Experts of a small language model: 14 layers.
Below are experts of layer 3 (counted from 0) of a mixture-of-experts language model. Rows are named router (the router's row for the expert), gate (a neuron's input weights, with its number), up (a neuron's input weights, with its number) and show model dimensions 0-127. Each number is 128 + 24 x the weight over its row's rms, rounded and kept within 0 to 255.
After each expert's rows: a language model's description of what the expert responds to; "gets" lists some tokens that make up at least twice as much of what it gets as of all text. This comes from a sample of Wikipedia text that the model never trained on. Tokens count by the router's weight.

# expert 55
router [115  86 121 155 165 100 150 106 108 151 119 146 121 118 160 138 166 140  93 115 143 169 119 150 112  99 172  96 157 133 140 158 144 143 152 169  97 146 173 124 129 125 125 100 103 147 112 110  88 110 112 125  95 132 113 131 161 106 128  91 104 118 122 137 135 115 125 142 142 135 132 108 108 126 157 112 103 120 144 121 154 188  92 113 144  87 158 121 121  79 106 128 118 132 114  77 139 157 146 142  83 108 113 124 101 119 146 108 125 102 172 129 166 120  96 156 138 146 110 180 151 128 139 139  99 139 186 123]
gate1 [133 129 137 148 147 140  94 115 158 156 115 128 126 129  93 124  87 123 158 191 123 143 142 124 144 157 146 118 128  88 107 120 118 149 120 140 124 186 134 138  77 143 120 128 153 134  96 134 136 146  99 145 135 157 127  96 130 104  91 162 147 175 127 108 113 103 132 113 119 127 162 130 148 115 169 131 119 145 156 143  97 151 125 178  94 120 101 124 135 124 139 107 127 134 146 182 127 123 107 110 112 142 103 104 112 158 151 161 169 149 145 105 138 144 141 128 179  99  92 172 107 142 156 152 105 186 135 172]
up1 [138 122 133  90 111 154 143 172 108 115  92 139 116 162 105 149 149  95 118 104 127  99 146 134 129 107 104 152 105 134 160 102 119 133 108 118 150  75  88 124 175 150 125 150 136 118 108 153  94 132 173 126 126 105 135 147 117 150 168  95 115 102 155 137 119 172 117 138 140 143  91 169 127 165  86 129 103 119 110 103 130 115 152  88 154 156 136 129 151 156 145 138 148 141 129  95 115 111 140 131 171 149 149 174 159 142  82 124 120  93 100 150 103 119 115  99  90 134 152 113 107 105  93 113 133  85 128  91]
It responds to: Capital G starting names after a space (Geelong, Gonzaga, Gol), zeros and dashes in score tables, and words like because, down, through.
gets: " G", "G", " 0", " ", "D", " D"

# expert 20
router [142 129 138 141 133 113 135 131  93 123  97 127  98 144 114 118 130 137 147 137 118 101 144 144 115 145 111 144 113 135 165 160 154 105  80 149 140 159  94 145 114 111 129 157 164 105  82 153 130  99 116 153 104 152 155  99 108 103 172 125  88 155 171 101 124 170 149 107 140 151 106 150 177 102 106 138 148  97 168  81 127 144 153 139 146 116 143  89 152 116 147 155 123 149 126 128 141 141 136 116 114 170 149 135  90 150 168 157 148 147 125 162  90 144  89 163 162 137 121 110 123 125  90 140 114  68 119 118]
gate2 [147 142 155 109 149 129 136 146 106 132 125 118 146 119 102 115  92 132 125 174  70 132 142 139 125 117 154 145 138 171 136 109 149 144  98 108 130 127 108 109 156 125 119  95 113 136  99  91 187 121 129 170 186 111 109 124 109 146  72 149 113 170 142 104 114 119 156  97  77 104 141 142 106 132 124 127 112 121 177 131  63 107 119 152 115 118 145 118 113  83 120 163 105 119 105 114 151 131 117 150 104 147 127 118 115 135 159 136 168 139 134 112 120 190 103 145  93 101 131 152 148 143 101 136 140 152 106 118]
up2 [122 136 143  99  92 113 116 131 134 127 136 143 190 192 129 136  97 141 121 124 133 144 171 130 108 108 121 124  85  99 143 156  83 143 144  98 117  95 144 101 132 145 125 150 106 138 163 176 142 163 104 137 110 122  95 144 122 108 147 137 126 127 120 139 102 132 129 147 116 123 127 104 149 162 146 128 128 107 124 198 102 127  93 128 135 126  99 127 118 141 146 141 138 120 124 126 161 120 171 137  86 121 131 154 121 157 162 122  96 123  98 106 120  99 138 114 125  90 225 111 134 113 132 131  74  98 128 125]
It responds to: Second syllables after prefixes like dis, re, ex, de, such as o, no, co, ea (renounce, exotic, discovered), plus short words do, no, to.
gets: "o", "no", "co", "ro", "vi", "lo"

# expert 14
router [123 133 115 142 102 110 155 178 132 167  99 114  90 163 154 138 144  90 137  83 121 115  97 131 113 136  79 111 128 119 117 143 109 108  84 124 144 137 150 170 115 119 128 146 167 111 130 170 133 113 142 161 100 111 108 118  96 101  90 150 126 127 167  98 134  67 149 103 153 112 111 103 127 137 138 122 161 142 164 106 130 114 138 103 124  95 155 127 157 158 125 124 125 103 136 151 116 130 156 100 137 144 174 142  79 143 126 120 169 131 147 171 112 113  76 128 151 173 163 144 115 137 149 139 109 147 117 108]
gate2 [164 111 136  81 108 151 141 110 134 158 127 105 116 144 129 133 112 124 101 140  85  87 136 110 146 172 144 107 148 113  97 100 137 108 123 102 110 146 156  96 124 133 143  84 132 127 184 142  98 122 182 100 103 142 110 130 136 175 141  99 105 115 132 144 140 101 142 116  83 164 136 121 127  94 152 125 153 126 125 161 182 140 138 155 110 117 163 141 111 149 163  97 156 148 122 163 103 104 114 185 119  80 175 161 123 150 119 105 119 105 116 145 146 140 105 142 137 138 119 138  83 129 124 115 117 110 145 157]
up2 [157 139 107 109 121 133 158 122 152 136 106 118 122 128  68 116 110 121 163 143 109  83 134 120 147 184 126  88 223 106 103  99 139 114 145 112 144 154 128 143 108 147 176 117 154 110 154 156 120 114 138  97 136 113 131 142 133 145 145 135  96 117 139 140 139  98 132 136 135 143 114 116 126  98 220 119 142 165 143 127 163 152 153 145 127 110 139 158 128 159 167 121 131 159 126 140 100 100 143 149 117 102 125 170 123 164 115 133 175 127 117 141 147 124 125 115 141 139 155 120  94 156 130 112 112 120 130 141]
It responds to: First syllables of capitalized proper names and words, such as Ch, K, Qu, Mu, Si, Val, in cast lists, places, people.
gets: " Ch", " K", "vi", " Qu", " Mu", " Ku"

# expert 24
router [127 111 117 140 145 160  81 141 121 131 166  99 149 136 131  92 136 158 152 149 137 128 105 113 135  98 106 131 117 121 142 136 129 141 105  98  72 126 100 103 123 133 124 120  86 129 122 123 147 164 124 165 157 138 110 120 134 121 177 142 152 107 117 138 143 130 115  91 164 156 100 132 138 117 141  93 141 172  88  99  87  97 108 101  93 146 117 135 153 116 118 115 135 156 105 100 120 144 130  94 147  71 124 119 137  75 113 134 112 154 164 175 141  94 140 135 151  96 105 106  93 110 189 101 134 162 140 102]
gate1 [117 119 150 124  94 121 110 117 105 157 139 113 140 118 123 142 144 148 124 149 139 133  93 134 137  99  93 123 124 117 129  96 126 138 139 123 124 124 177 122 159 150  95 105 116 113 143 121 116 125 135 154 150  95 111 134 143 135 134 116 165 107 117 169 172  69 131 113 147 112 166 161 118  99 129 148 123 137 112 153 123 143 139 126 103 126 130 120 122 106 121 146 117 165 136 111 124 255 150 136 147 139 121  97 111  95 141  89 111 147 112 104 141 161 120 168 126 110 111 187  95 103 103 108 152 108 117 113]
up1 [139 120 112 118 170 104 157 167 155  94 108 166 125 137 136 134 120 101 110 101 122 128 175 106 110 150 151 129 115 148 149 145 113 128 123 147 148 156  85 150  97 113 147 160 157 181 115 143 138 133 140  83  95 165 134 104 110 124 103 137  95 156 141 102 103 170 140 153 107 144 122 108 138 164 115 125 146  99 160 121 136 124 121 148 191 113 131 137 130 140 135 107 148  78 150 117 149 105 104 143  98 134 154 137 168 194 131 160 146 105 121 146 110 101 138 109 127 142 160  91 160 130 128 161  97 115 151 152]
It responds to: Function words like to, can, this, it, which, often after a verb, plus pieces such as me in come and prime.
gets: " to", "E", " can", "me", " this", "B"

# expert 19
router [ 99  81 116 156 191 108 136 144 105 166  99 121  98  82 132 104 147 114 133 145 122 130  85 113 158 141 163 101 123  93  94 123 105 113 117 122  93 115 104 114 125 132  80  98 137 129 125 154 145 136 121 102 142  99 132 115 123 115 137 179  77 141 135 122 114  87 151 112 102 159 138 152 169 172 157 106 122 143 130 167 170 117 144 126  98 106 140 134 119 137 107 124 124  94 125 155  90 160 184 124 114 160 107 122 115 135 117 112 130  99 154 143 150  87 105 136 156 145  93 147 126 136 119 159 153 139 114 116]
gate0 [154 115 132  97 142 118 144 139 139 138  74 139 113 139 143 135 123 155  95 151 114 142 119 103 120 116 148  83 140 144 129 108 119 118 113  81 158 120 168 110 151 143 139 120 110 150 152 171 126 134 115 169 101 135 142 143 121 129  91 149 133 150 102 118 135 118 149 157 136 119 180  77 133 138 111 149  77 135 149 136 124 133 101 120 108 166 165 136 104 153 141  71 146 126 184 159 114 132 133 160  80 164 138 151 125 202 113  96  98 170 100 122 135 125 159 147 115 137 142 152 149 161 107 132 146 137 137 129]
up0 [ 84 124 127 139 138 134 132 116 150 140 107 171 128 110 136 137  88 125 122 122 112  99 153 108 140 122 150  60 139 143  82  79 154 136 128 125 177  96 136 113 155 110  83 133 156 159 115 129  95 147 150  91 162 122 138 158 125 143 104 109 149 131  83 157 111 110 135 111 107 122 152 132 144 163 137 166 141 100 110 140 132 126 142 143 130 137 190 148 119 164 140 135 145 110 134 127 127 116 103 101 131 144 144 147 136 152 113  58  92 146 114 140 133 146 106  88  86 146 109 123 162 154 133 170 119 121 109 173]
It responds to: Vowel or letter right after a lone capital starting a word, mostly o after M (M-o-tor, M-o-untain), also B-a-hia, A-h-mad.
gets: "o", "a", "h", " W", " 19", " So"

# expert 15
router [138 128 140  87 166 153 108 100 174 118 114 170 124 113 109 126 134 103  98 151 152 106 156 159 164 129 130 128 138 100 136 133 175 144 155 148 117 184 153 129 180 142 132 104 158 141 116 128 152 123 126 167 117 100  99 140 109 144 140 115 115 114 135  99 156 129  97 120 116 115 172 159 171 101 105 132 138 151 125 152 158 103 146 102  83 147 132 131  94 112 152 137 111 137 130 103 137 165 187 115 123 153  79 130 141 141 113 164  87 113 142 115 116 109 111 168 120 129 115 144 145 156 182 109 154 133 118 104]
gate5 [113 145 138 154 121 158 145  99 146 115 128 129 134 168 151 121 132 164 136 148  80  94 130  99 146 158 110  95 113 134  86 107 161 180 115 134 122 140 151 153  96 133 124  87 171  68 123 130 121 111 122 146 132 196  91 103 128 103  98  79 123 148 142 127  86 103 118 145 117  92 147 125 147 117 154 155 112 135 163 158  94 121 101 115 131 139 130  95 105  99 152 147 128 148 156 146 151 116  91 143 123 125 120 116 154 131 147 127 125 143 119 108  79 125 111 103 133 135 101 111 105 140 133 143 144 115 103  63]
up5 [143 102 119 111 139  90 142 148 107 159 117 129 101  90 123 126 116  87 127 109 172 154 118 142 105 108 132 167 149 121 165 143  88 105 133 123 149 110 116 124 140 125 112 164  93 160 135 130 108 148 121 113 118 122 160 136 121 169 152 178 126 112  99 132 156 139 140 127 133 152 102 118  52 153  93 100 148 117 157  83 156 140 138 125 121 115 137 177 166 138  89 133 138 117  98 124 102 138 155 132 144 121 144 145 104 116 114 135 129 118 133 176 176 131 144 126 119 135 177 143 161 112  98 108 111 147 146 197]
It responds to: Function words, chiefly by, in, from, since, following past participles or in table cells, e.g. appointed by, placed by.
gets: " by", " |", " in", " from", ",", " a"

# expert 43
router [119 125 138 135 154 124 136 122 111 142 137 132  91 132 105 103  90 155 130 141 157 142 150 105 112  86 127 107 159 131  91 120 125  83 167 118 110 149 136  96 103 136 131 109  96 162 165 128  84  83  94 112 127 120 162 135 121 169 123 114  85 106  97 154 112 127 118 133 136 149 107 138  98 103 136 107 123 107 122 121 149  97 103 154  95 128 152 157 108 116  90 134  85 114 145 105  91 153 170  95 127 102  93 116 144 112 115 124 124 149 141 146 163  88 131  79 108 122  98 140 157 177 137  87 127  95 116 175]
gate4 [101 145 101 103  93 115 104 118 151 104 141 138 123 131 165 144 151 124 115 111 127 128  80 126 147  97 114 116 112 161 103 120 116 196 122 116 133 129  70  98 114 129 121 129 109 110  90 105 150 106 114 121  94 128 151 122 113 110 132 164 119  84 131  90  97 122 120  84 101 147 120  89  96 176 129 138 114 124 140 102 131 128 229 105 155 129 171 122 107 119 124 169 119 116 137 118 133 140 115 122 124 103 170 143 155 124 142 166 133 119 126 123 132 168 131 153 118 144 126 166 127 158 130 121  91 135 116 146]
up4 [122 102 109 150 109 128 127 140 151 179  93 112 126  92 138 125 171 111 113 139  91 114 131 133 133 143 117 129  96 142 129 161  71 164 103 119 132 126  97 152 121 103 101 106 144 130 114 151 165 186 169 111 128 127 129 122 111 122 131 150 122 117 156 151 101  97 130 140 124  90 142 140 139 164  84 149 126 154 127 159 144  83 143  84 170  96 119 119 165  95 135  77 156 132 129 139 129 102 162 117 102 138 102 122 143  64 159 147 136 138 123 109 112 134 126 124 109 168 124 127 141 150 132 182 163 123 131  99]
It responds to: Prepositions like in, by, under, along, before after a comma or line start, and pipe characters opening table rows.
gets: " in", "|", " by", " In", " under", " Born"

# expert 47
router [114 131 125 134 127 168 126 123  92  96 107 117 139 135 157 132 140 150 116 156 158  82 102 144 138 146  92 108  89 118  96  87 154 132 107 101  96  90  96 120 135 157 143 100 127 103 155 104 116 102 125 166 126 147 127 123 151 129 113 170 119 117 139 168 177 117 156 134 130  99  96 116  96 127 151  95 113 140 103 140 156  84 109 128  82 165 120  92 100 129 103 124  96 112 102 151  86 120 143 160 113 161 115 154 125 111  94 140 151 106  90 124  98 101 117 125 153 147 109 141  99 152 161 140 119 172 129  91]
gate1 [154 142 136 187 103 109 170 112  88 113 106 175 133 131 150 187 124 129 126 151 139 117 106  96 115 106 111 129 163 143 194 105 165 141 164 142 133 122 157 141 118 146  79 151 121  87 118  87 108 142 138 143 140 154  93  96 141 149 139 110 136 130 111 142  58 146 154 161 154 112 148 119 129 120  65 126 120 130 116 120 141 131 146 146 109 136 118 129 112 143 131 128  92 128 106  98 155 142 165 117 125 162 118 101 147 151 137 165 151 152 151 132 130 137 147 120 128 140  73 127 147 112 139 129 112 134 166 129]
up1 [123 114 111  84 149 128  92 140 176 164 172 100 115 130  99 104 100 111 136 108 106 154 148 171 120 140 132 154 121 139  73 152  90 120  80 144 154 149  99 115 124 102 163 122 135 146 110 168 149 109 117 121 110 103 180 117 133 116 135 100 126 127 127 112 162 122  85 118 112 144 135 113 140 115 171 149 133 103 139 108  95 141 108  93 136 111 157 142 137 103 131 158 175 126 155 141 146 133  90 142 117  90 152 124 111 123 138  95 102 132  97 126 112 118 114 158 135  78 191 114 138 145 113 114 145 107  98 157]
It responds to: Word pieces following H, He or wes, especially tern in western or Western, er in Her, all in Hall.
gets: "tern", "ne", "n", "t", "lo", "ong"

# expert 5
router [117 133 129 145 106 135  87 120 117  95 138  93 130 178 158 113 131 137 108 114 113 105 132 106  80 110 115 169  97 108 148 135 120 172 160 149 127 100 133 160 154 127  75 100 133 119  93 176  87 113 126 112 108 150  70 105 118 123 129 149 137 135 112 135 160 137 115 106 143 118 147 132  93 137 134 153 164 121 119 135 130 109  89 148 115  91 173 156 142 118 109 113 114 120 103 150 118 137  92 123 105 125 121  86 151 102 124 136 124 136 150 162  96 163 124 178 124 170 162 142 136 140  93  92 102 151 155 163]
gate1 [153  99  92 126 145 102 146  88 137 140 112 164 118  77 121 103 126 129 145 139 150 145 115 122 143 105 156 118 146 141 133 127  83 109 140 139 124 136 151 104 116 127  82 132  96 151 116 114 149 126 137 121 124 129 117  96 125 166 128 129  67 125 120 142 110 118 183 171 162 107  99 113 110 116 115 120 138 111 143 103 105 163 122 126 126 107 106 125 131 122  93 137 116 143 117 144 149 146 149 150 102 123 104 108 127  70 179 100  99 107 123 163  92 125 110 135 156  90 115 142 142 126 124 194 124  70  62 110]
up1 [166 152 157  94 138 121 117 153 135 108 114 115 121 122 144 138  90 116 127 153 109 135 173 118 108 127 104 136 147 184 161 159 136 135 123 157 186 148 118 142 109 148 129  82 124 137 104 121  87 159 106 117 140 171 177 151 178 155 113 123 137 138 125 111 168 130 139  99 109 154 133  91 157 106 161 142 172 164 115  97 133 179 110 154 174 109 122 133 125 125 163 135 123 148 151 112 122 140 114  95 118 129 150 117 100 149 150 133 115  86 140 126 114 156 161 129 126 111 114  84 121 175 103 158  99 117 130 131]
It responds to: Whole-word verb stems likely to take an ending, often after he, was or to, such as found, open(ed), remain(ed), hold(s).
gets: " found", " open", " remain", " work", " Port", " hold"

# expert 21
router [114 147 135 115  81 124 120 149 161 136  80 133 125 103 128 171 136 123 158 106  77 111  95 138 179 141 141  94 162 117 142 150 144  87 139 119 140 156 100 155 129 151 138 130 123 149 124  89 146  93 148 108 147 144 154 126 137 173 115 137 135 105 104 139 103  99 109 125  89 127 133 101  95 123 132 162  91 101 147 129 115 152 176 139  98  99 162 154 147 115 124 106 126 114 116 115 105 100 105 114  97 138 146 128 114 174 136 143 198 103 138 118 124 175 113 146 126 165  94 116 154 121 147 135 164 156 107 139]
gate1 [138 110 102 117 132 114 107 115 128  94 163 191 149 117  92 223 118 102 107 106 144 134 113 105 153 145 110 118 157 114 122 152 154 149 145 150 110  98  96 122 130 115 144 160 161 101 142 128 138 122 136 154  79 126 138 117  90 135 136 151 153 120 155 119 136 117  73  67 110 105 120 129 106 161 141 120 132  75 103 121 119 161 120 148 162 109 108 154 107 147 148 152 104 112 131  63 121 109 115 107 131 121 123 135 124 170 108 123 131 163 142 109 131 149 110 121 114 150 129 154 114 103 118 145 106 152 134 145]
up1 [123  95 111 131 195 158 154 121 145 149 144 128 119  97  84 114 135 121 110 120 146  97 132 126 136 141 120 114 145 146 151 117 157 131 128 117  81  88 192 136 156  80 126 163  96  87 133 111 117 114 144  79 131 123 108 122 126 147 141 132 146 116 162 145 157 112  99  86 126 139 112 153 139 152 141 117 135 122  78 154 119 123  99 148 124  80 119 124 123 161 139 136 146  96 145 107  99 100 117 109 166 120 142 172 155 147  93 136 139 150 148  68 152 141 106 135 124 146  96 139 147 127 158  70 140 134 122 130]
It responds to: Closing word pieces completing a split word, especially son in Season table headers, plus er in Other and ong, ough, ttle.
gets: "son", "g", "ong", "er", "ing", "b"

# expert 7
router [122 135 118 150 137 137 157 130 176 128 158 109 103 120 134 100 142 158 168 128 130 154 134 133 153 109 147 160 154 129 140  98 152 145 176 108  87 170 150 100 104 133 128 109 113 150 141 142  96 110  72 107 149 105 168  99 146 154 136  77 140 156  92 132 113 136 135 151 145 104 157 103 104 143 136 109  99 163 101 119 108 148 136 150 150 123 158 132 117 167 100 114  91 129 134 105 141 152 169 133 113 103  92 121 136  99 157 122  99 148 175 105 158  78  95  97 144 135 135 115 170 141 158 148 106 131 117 112]
gate2 [106  86 142 152 159 106  91 119 129 137  94 163 122 127 122 145 159 145 109  98 117 134 109 154  98 125 104 131 175  85 115 122 137 135 103 113 144  75 140 143 167 105 112 103 142 119 141 134  98 133 170 120 142 105 136 145 152 116 136 202 154 171 111 128 177 150 104 122 151 117 109 138 109 129  94 135 110 109 136 127 111 149 137 155 151  98  84 172 127 128 107 105  91 115 107 144 108 137 126 149 163 159 151 132 102 142  90 131 138 100 118 185 177 165 128 120 102 159 119 154 109 131 143 117 143 147 123 141]
up2 [109 119 131  56 107 125 117 157 132  67 110 139 127 121  89 113 114 123 101 117 120 121 145 131 138  98 109 134 142 115 131 158 115  87 102 109 121 120 129 128 189 140 159 122 144 139 108 109 113 131 165 134  90 151 104 143  81 116 142 155 121 128 128 130 121 166 114  92  90 165  52 108 145 108  98 112 143 142 126 113 189 134 122 122 170 125 113 111  91 107 157 106 123 103 111 121 125 122 125 134 129 106 148 145 153 168  99 131 179 117  95 114 125 141 155 117  94 125 120 102  97 154 158 113 113 150 135 137]
It responds to: Cyrillic letters inside Russian or Serbian names in parentheses (Анато-л-ий, До-л-ни), plus word starts like Jo, Ja, Col, di.
gets: "л", "J", " di", " Jo", " Col", "ur"

# expert 1
router [ 91 133 118 122 152 104 166  87  81 142  90 104  97 114 137 128  99 132 161 199  99  96 134 157 156 121  84 129  86 115 119  72 149 124 122 123 133  64 139 138 111 123 162 130 127 147 127 128 125 146 121  95 120 118 117 142 104 136 143 113 109 144 108 129  89  70 151  87 137 109 148 127 157 149 142 127 117 125 158 176 152 123 124 140 113 162 130 147 108 124 140 140 143  91 119 163  99  88 137 113 153 163 139 130 106 136 109 123 107 137  89 142 115 158 145 111 130 160  92 123 142 136 113 148 163 131 103 150]
gate2 [147  79 177 107 116 157 134 109 111 165  99 122 136 108 129 124  86 131 138 123 102 153 107 165 118 163 135 106 148 114 111  99 125 108 108 126 175 128 147 130  98 108 127 142 172 151 143 125  74 110 146 163 121 147 186 143 118 115 154 106  95 148 121 142 122 101 123 115 169 128  98 124 136 115  89 172 138 104 137 120  75 130 108  83 130 131 105 161 112 120 153 132  99 148 145 164 120 141  94 189 128 140 143 121 166 146  96 147 131 182 101 119 125 127 122 123 150 123 129 148 112 113 105 123 121 171 138 142]
up2 [144  87 179 121 138 151 148 130  96 157 127 103 152 115 101  96 107 131 158 126  96 172 120 153 132 132 148 126 116 128 114  76 146 102 133 120 157 130 161 143  96 105 145 142 170 155 143 150  59 118 151 146 127 154 150 162 104 115 164 128  99 146  96 134 120  87 121 100 155 114 117 109 144 125  97 171 132 125 155 147  83 129 106  69 138 153 111 161  94 139 151 122  95 148 139 157  98 122 116 155 138 143 110 143 164 131  81 127 131 144 102 128 156 121 125 126 133 130 115 129 102 136  86 130 149 164 115 154]
It responds to: Short word-internal pieces such as ar, t, go, ha coming right after an opening fragment like Me, M, we: Me-ar-s, we-ap-ons, me-lo-d.
gets: "ar", "t", "go", "mo", "ha", "at"

# expert 48
router [147 116 117 151 132 148 103  94 128 108 146 116 124 118 105 111 134 170 160 124 119 153 156 155 153 116 153  93 143 157 111 103 139 131 166  94 121 142 147 106 104  97 123 150  93 178 121 159 110  92  98 107 158 124 161 124 141 106 159 131 129 108 100 150  68 141 112 139 139  93 107 110  86  96 126 107 122 160 132 141 105 136 107 127 115 125 145 161 128 146 112 102  87 156 105 122 144 149 192 146 116 141  78 131 106  89 144  97 132 180 117 110 174 107 158 110 143 121 115 113 141 168 126 105 127 143 143 154]
gate1 [ 99 133 154 165 121 153 110 127 139 145 141 135 140 103 111 117 140 157 121 141 128 143 156 110 148 118 157 125 177  98 113  78 111 143 132 162 170 147 154 165 134 118 130 175 107 127 102 105 145 101  41 165 151 131 112 107 154  82  91 142 151 120  92 149 158 136 116 143 108 118 117 146  95  90 140  87 134 111 148 172  97 178 124 164 121 115 109 170 125 139 111 115 132 149 112 119 132 141 143 112 107 136 135 153 100 138 139 130 127 119  88 133 125 144 144 139 122  81 128 128  80 128 150 142 102 136 159 149]
up1 [151 139 152 126 176 136 141  91 124  76 128 167 111 124 101 126 183 125  94 103 158 128 136 145 107 112 124 139 168 121 158 119 130 155 150 169 151 126 112 155 125 143 137 146 135 118  87  99 109 131 151 153 123 132 129 101 146  87 150 123 141  79 118 120 198 172 119 120 108 118  73 166 107 122 127 106 130 102 117 118 150 140 155 133 151 159 120 158 108 134 135 131 118 149 114 117 116 123 159 128 115 163 111 179 118 127 109 137  90  94  74 157 171 169 119 134  97 116 149 138 106 154 145 132 112 115 133 117]
It responds to: Two-digit numbers in sports and statistics tables such as ages 29 and 31, plus the articles a and an and initials S and D.
gets: " a", " S", " D", " d", " an", " in"

# expert 37
router [149 119 150 113 145 158  99 104  85 118 181 159 158  99 126 140  88 151 150 155 141  97 126 163 118 156 164 151 169 154 106  91 145 138 144 160 154 132 133 110 147 112 104 124 139 114 157 101 133 142 120 159 137 178 132 150 158 115 114 104 175  98 109 169 171 160 133 142 120 125 118 171 130 150 133 150 139 116 100 149 158 152 106 155 175 117  79  98 149 113 140  89 110 162 130 120 119 126  83 148 153 111 131 108 115 112 151 136 124 111 105 152 152 144 160 107 169 115 134 116 118 138 123  93 140 121 121 152]
gate2 [140 126 154 124 126  90 117 136 126 168 133 165 146 132 137 115 137 149 117 133  97 128 163 128 150 124 135 136 117 153 106 143 144 146 122  95 146 154 164 101 123 134 143 176 184  54 150 142 124 160 113 142 116 132 140  76 145 118 105  88 138 110 136 134 185 127 110 119 133  97 108 142 146 118 115  84 168 102 107 132 132 114 109 126 147 122 136  49 144 152 136 130 132 134 125 118 135 129 121  94 129  88 182 118 146 106 145 113 157 103 128 134 117 112 115 125 123 116 140 175 156 187 144  97 140 135 147  83]
up2 [112 114 106 148 143 166 135 114 142 115 126  75 110 110 116 127 145 121 128 117 142 111  95 108 101 125 121 108 124  90 171 109 130 119 114 153 104 116  85 164 155 112 111 100  84 190 106 133 136  96 151 105 121 124 121 186 116 160 142 165 116 152 124  99 117 137 135 134 125 144 143 106 113 112 122 168 112 160 154 115 124 135 127 125 100 151 132 198 114  84 158 133 135 114 150 130 133 116 159 159 132 143  89 137 116 153 111 159  92 165 130 127 129 162 118 156 119 154  93  94  79  88 110 162 131 112 135 161]
It responds to: Word endings and headings in infobox or list text: career in Scientific career, million, 000 in years and amounts, -able, -ion.
gets: "able", " million", " career", "000", "0,000", "style"

# expert 61
router [105 112  98 153 106 182 115 141 125 102 115 129 104 113 141 112 134 132 102  70 143 111 139 103 142 171 125  93 128 144  98 140 143 101 141  71 113 114 129 119 141 125 139 120 144 113  71  94 109  76 123 118 111 148 158 107 148 147  98 174 166 103 115 111 162 109 102 141 147 116 134 104 103 119 140 130  96 162 116 105 109 103  95 139 145 148 127 140 172 146 167 122 149 104 143 159 119  83  99 136 101 118 107 133 102 163  92 117 127  88 133 152 114 135 112  99 167 154 140 133 153 115 172 122 137 145  99 113]
gate2 [122  78 131 129 107 135 107 100 110 114 111 123  71 110 110 132 153 133 122 139 148 171 133 147 164 147 117 182 161 127 158 149 111 136 138 118 165 113 154 135 132 143 120 104 164 103 147 166  92 116 138 108 160 142 144 111 142  86 121 109 143 112  92 100  96 110 104 132 129  94 140 111  95 145 150 149 106 133 128 100 156 188 149 151 127 143 131 140 174 142 156  92 123 129 130 148 131 128  99 150 152 114 108 119  87 129 129  50 142 127 150 130 135 131 111 118 133 100 102 121 100  78 129 127 133  99  95 174]
up2 [115  82 146 116 119 173 104 104 100  98 108 121 130 115 138 129 147 141 121 139 123 162 130 143 139 143 105 171 151 125 175 148 125 129 130 127 149 119 168 115 144 142 132 112 169 110 135 183 101 105 125 126 144 165 134  98 153 101 123 127 139 115  81 110  55 106 112 142 108 112 138 105  90 149 155 156 108 134 116  93 152 174 138 157 120 172 143 124 178 139 157  95 127 137 113 151 123 131 105 132 146 115  98 126  78 120 118  64 148 138 139 149 124 139 136 129 151 101 108 110  82  89 142 107 128 118 109 150]
It responds to: Pieces following an initial L or R, such as L-ign-y, L-il-li, and endings like right, light, ight, man, line.
gets: "ight", "right", "man", "ent", "light", "w"

# expert 40
router [134 111 170 140 128 102 118  84 127 117 154 193 143 121  94 135 156 138 129 121 156 136 141 177 116  90 161 119 185 137 105  87 148 145 148  95 159 125 140 147  83 118 132 151 104 162 156  98 127 143  98 155 105 148 140 177 184 141 121 112 137 102 115 138 139 142 136 169 109 109 136 150  99 156 124 112 124 114 161 137  94 141 151 127 166 155 134 131 116 113 101 169  95 122  96 135 131 173 169 154  95  99 116 152 132 131 153 155 102 123 125 110 108 112 108 127 161 102 115 128 116 116 131 101 111 137 142 116]
gate0 [124 149  99  91  84 119 101 116  95 104 155 111 154 145 119 155  80 120 177 146 154 134 132 129 126  72 136 138 148 199 138 142 114  99 134 103 118  95  91 125 155 104 162 149 125 135 158 122 108 132 141 132 109 122 166 151 134 136 136 103  86 108 121 124 108 156 163 152 134 134 131  96 119  71 140 155 116  89 162 122 113 103 109 117 122 131 111  96 122 120 103 164 125 129  76 115 127 151 149 165 138 180 107 153 134 142 146 115 108 165 131 130 167 134 131 151 143 144 127 118 147 141 111  98 119 101  87 147]
up0 [132 109 161 169 165 131 157 142 157 156 103 142  98 112 139 103 181 136  77 116  97 125 127 126 129 204 119 132 101  63 123 123 127 151 119 153 138 156 150 130 113 151 107 106 136 108 104 133 141 125 124 127 142 132  95 104 116 113 126 143 177 148 145 140 141 113  96 105 127 129 120 160 137 193 107  95 148 156  97 131 147 156 144 139 131 106 137 131 132 131 152  89 137 125 173 139 121  98 105 100 123  68 145 109 127 110  95 141 149  90  94 125  93 112 124 109 108 120 126 140 114 112 143 142 150 149 166 103]
It responds to: First letter right after == heading marks or a line break, e.g. R-oute, D-escription, and digit groups inside numbers, percentages, years.
gets: "\n", "S", "B", "R", "D", "E"